Weights of a small mixture-of-experts language model, trained from scratch on English Wikipedia.
Size: width 512, 164M parameters.
Experts: 2 picks a token, a sigmoid router.
Training: 689M tokens, 5698 steps.
Below are experts of layer 4 (counted from 0) of a mixture-of-experts language model. Rows are named router (the router's row for the expert), gate (a neuron's input weights, with its number), up (a neuron's input weights, with its number) and show model dimensions 448-511. Each number is 128 + 24 x the weight over its row's rms, rounded and kept within 0 to 255.
Before each expert's rows: a language model's description of what the expert responds to; "gets" lists some tokens that make up at least twice as much of what it gets as of all text. This comes from a sample of Wikipedia text that the model never trained on. Tokens count by the router's weight.

# expert 13
It responds to: Auxiliaries, articles, quantities
gets: " a", " were", " had", " are", " two", " is"
router [124 148 154 135 131  99 166 181 112 120 136 110 111 104 113 123 171 151 107 117 163 122 134 125 101  82 162 147 118 154 144 127 107 126 130 114 112 133  85 122 146 154 107 103 153  97 130 101 168 108 134 105  90 200 144 135 114 171 103 113 112 138 117  99]
gate0 [141 116 139 130 111 147 141 153 121 115  91 114 140 134 135 167 142 119 145 139 131  97 179 162 117 119 107 163  96 136 141  96 163 143 143 131 164 117 118 128  89 104  86 123 132 138 158 122 165 156 118 111 121  88 107 130 125 122  85 118 181 181 136 101]
up0 [120 159  94 124 144 110  86 125  82 143 178 164  81 130 108 124 116 119 156 160 162 140  80 103 116  93 130 112 104 143 107 140 109 122 121 136  64 178 112 107 126 122 144  64 120 119 140 136 120 137 100 127 132 123 178  85 143  91 145 152 108 131 105 159]
gate1 [221 109 135 142 129 141 141  97 125 147 154 110  95 132 121 127 167 128 111 135 131 120 130 142 108 120 121 159  95 175 153 131 119  96  92 124 105 153 129 116  88 141 114  87 109 143 134 109  87  97 132  99 118 113 133 147 129 138 161 136 126 163 106 142]
up1 [181 107 146 111 126 121 150 133 180 100 167 141 112 178 135 115 124 140 183 105 155 121 143 134 151 128 116 142 163 123 194 103 128 110 138 117 123 153 124 165 124 111 138 127 103 107  84 134 140 148  96 130 131 201 138 143 163  93  74 151 132 141 107  99]
gate2 [148 136 113 150 141 102 127 108 170 113 115 117 112 125 131 125 111 147 131 117 109 106 122  93 142 106 136 149 142 128 122 130 127 127 178 141 115  97 121 158 121 128  70 102 127 129 131 137 103 135 142 141  89 135 138 125  97 127 107 129 104 122 122  99]
up2 [105 141 134  94 139 136 151 129  79 145 133 122 158 137 130 150 168  87 119 126 111 143 121 162 141 176 147 140 139 153 148 120 148  93  92 111  90 132 132 124 123 129 162 166 170 153  86 145 143 132 108 127 176 137 135 154 142  83 165 109 162 126 130 110]

# expert 31
It responds to: Commas and delimiters
gets: ",", "),", " and", " (", "\",", " a"
router [139 151 126 108 164 106 152 172  94 152 152 133 140 131 129 124 155 126 114 121 137 156  96 129 134 117 147 137 122 122 140 117 148  97 175 127 136 145 147 158 147 146 140 124 133  93 131 129 135 127 133 155  83 163 117 161  98 110 132 123  80 120 112 127]
gate0 [107 138 133 158 140 167 141 107 129 113 124 124 125 146 154 128 150 148 140 126 169 128 132 174 125 148 164 118 169 155 120 102 139 120 107 129 101 105 134 145 107 124 140 152 163 149 147 147 156 164 107 159 135  98 133 117 109 105 168 100 156 132 158  63]
up0 [ 96 150 156 170 138 137 160  94 136 143 119 125 127 111 143 125  90 128 132 163 143 126 106 217 104 166 124 116 135 127 115  79 148 117 141 118 155 115 108 120  76 138 133 111 129 136 144  89 101 110 121 156 129 104 139 131 151  78 147 139 166 120 117 106]
gate1 [194  80 164 115 127 152 122 116 168 119 146 159 122 166 104 115 119 127  88 120 123  83 140  92 145 138 157 128 135 125 168 125  94 123 144 127 129 143 124 163 126 153 125 103 155 129  71 129  70 102 148 154  76 130 147 113 141 112 141 157 145 142 127 111]
up1 [100 159 141 149 135 122 120 121 118 118 129  93 159 138 148 120 121 173 184 140 141 146 106 136 123 100 112 156 136 119 125 130 126 117 112 111 137 125 154  95 133  96 163 133 112 110 128 106 124 132  83  83 176 113 119 163 150 137 136 120 125 105 143 102]
gate2 [125 159 156 155  97 133 136 126 114 125 111 150 119 156 190 108 147 127 105 138 144 107 111 154 134  95 156 144  97 141 164 122 158  75 115 136 152 135 114  87 102 118 113 132 109 114 107  98  96 100 132 116 118  63  89 151 141 128 114 120 106 164 183 124]
up2 [119  93 122 167 137 137 137 148 112 151 128 150 130 146 129 124 119 181 112 133 141 134 129 126 199 161 118 184 154 141 105 156 123 139 104 134 146 129 151 118 110 157 128 117 168 180 196 127 121 104 149 145 135 111 121 139 134 109 155 123 119 120  86 110]

# expert 4
It responds to: Coordinators and list colons
gets: " and", ":", ",", " or", " but", " /"
router [135 101 146 141 171 108 137 172 137 132 164 154 130 134 141 114 158 151 145 105 150 166  63 164 120 108 131 172 136 157 142 123 115 115 162 136 151 124 167 138  87 139 142 137 131 114 109 110 138 120 159 139 105 131 126 126 110  93 151  79 130 100 136 113]
gate0 [110 107 122 103 118 129 137 144 115 143 157 137  96 123 129 154 150 155 129 123 137 167 157 156 155 123 114 138  97 186  97 118 112  97 182 147 139 123 133 138  95 107 132 110  93 165 130 120 116 102 169 144 109 118 140 170 152 105  97  88 160 108 137 128]
up0 [121 115 154 135 106 124 130 144 145 156 156 123 107 158 121 109 106 111 104 116 111 187 153 133 138 140 112 197 137 123 107  85 121 109 168 141 123 123 167  83 119 115 155 179  96 105 124 131 122  78 151 129 146  65 118 187 169 147 133 104 141 101 152 145]
gate1 [148 164 147 128 133 108 136 114 141 148 152 143 129  93 150 127  83 130 150 148 122 115 147 119 150 126 109 136 148 115 106  99 124 104 181 124 140 117 109  96 109 179 172 139 165 133 153  90 165 166 131 145 127 138 148 116 112 156 129  99 146 106 129 104]
up1 [131 146 117  78 147 139 126 121  70 129 114 138 149  82 127  89  81 103 158 115 113 108 119 154 160 134 145 161 166 136  99 120 128 144 116  91  81 112 130 134 120 123 126 157 107 118 145 118 127 109  90  93 129 144  97 141 128 150  83 155  87 135 115 105]
gate2 [173 161  90 157 143 164  95 144 134 111 151 123 123 135 165 112 144 138 115 130 136 118 138 136 129 156 127 143 145 132 137 126 105 120 129 173 152 157 140 144 152 140  58 129 140 114 138 120 126 117 119 147 106 153 128 117  59 125  60 114 143  64 103 145]
up2 [151  71  81 104  94 124 113 169  95 110 113 104 118 139  89 121 107 161 125 170 119  86 141 137 103 110 149 113 103 105 131  90 197 135 135 126 130 123 143 149 121 117 126 123 106 104 110 135 132  90 103 105 114 136 134 137 126 145 153 100 126 178  91 147]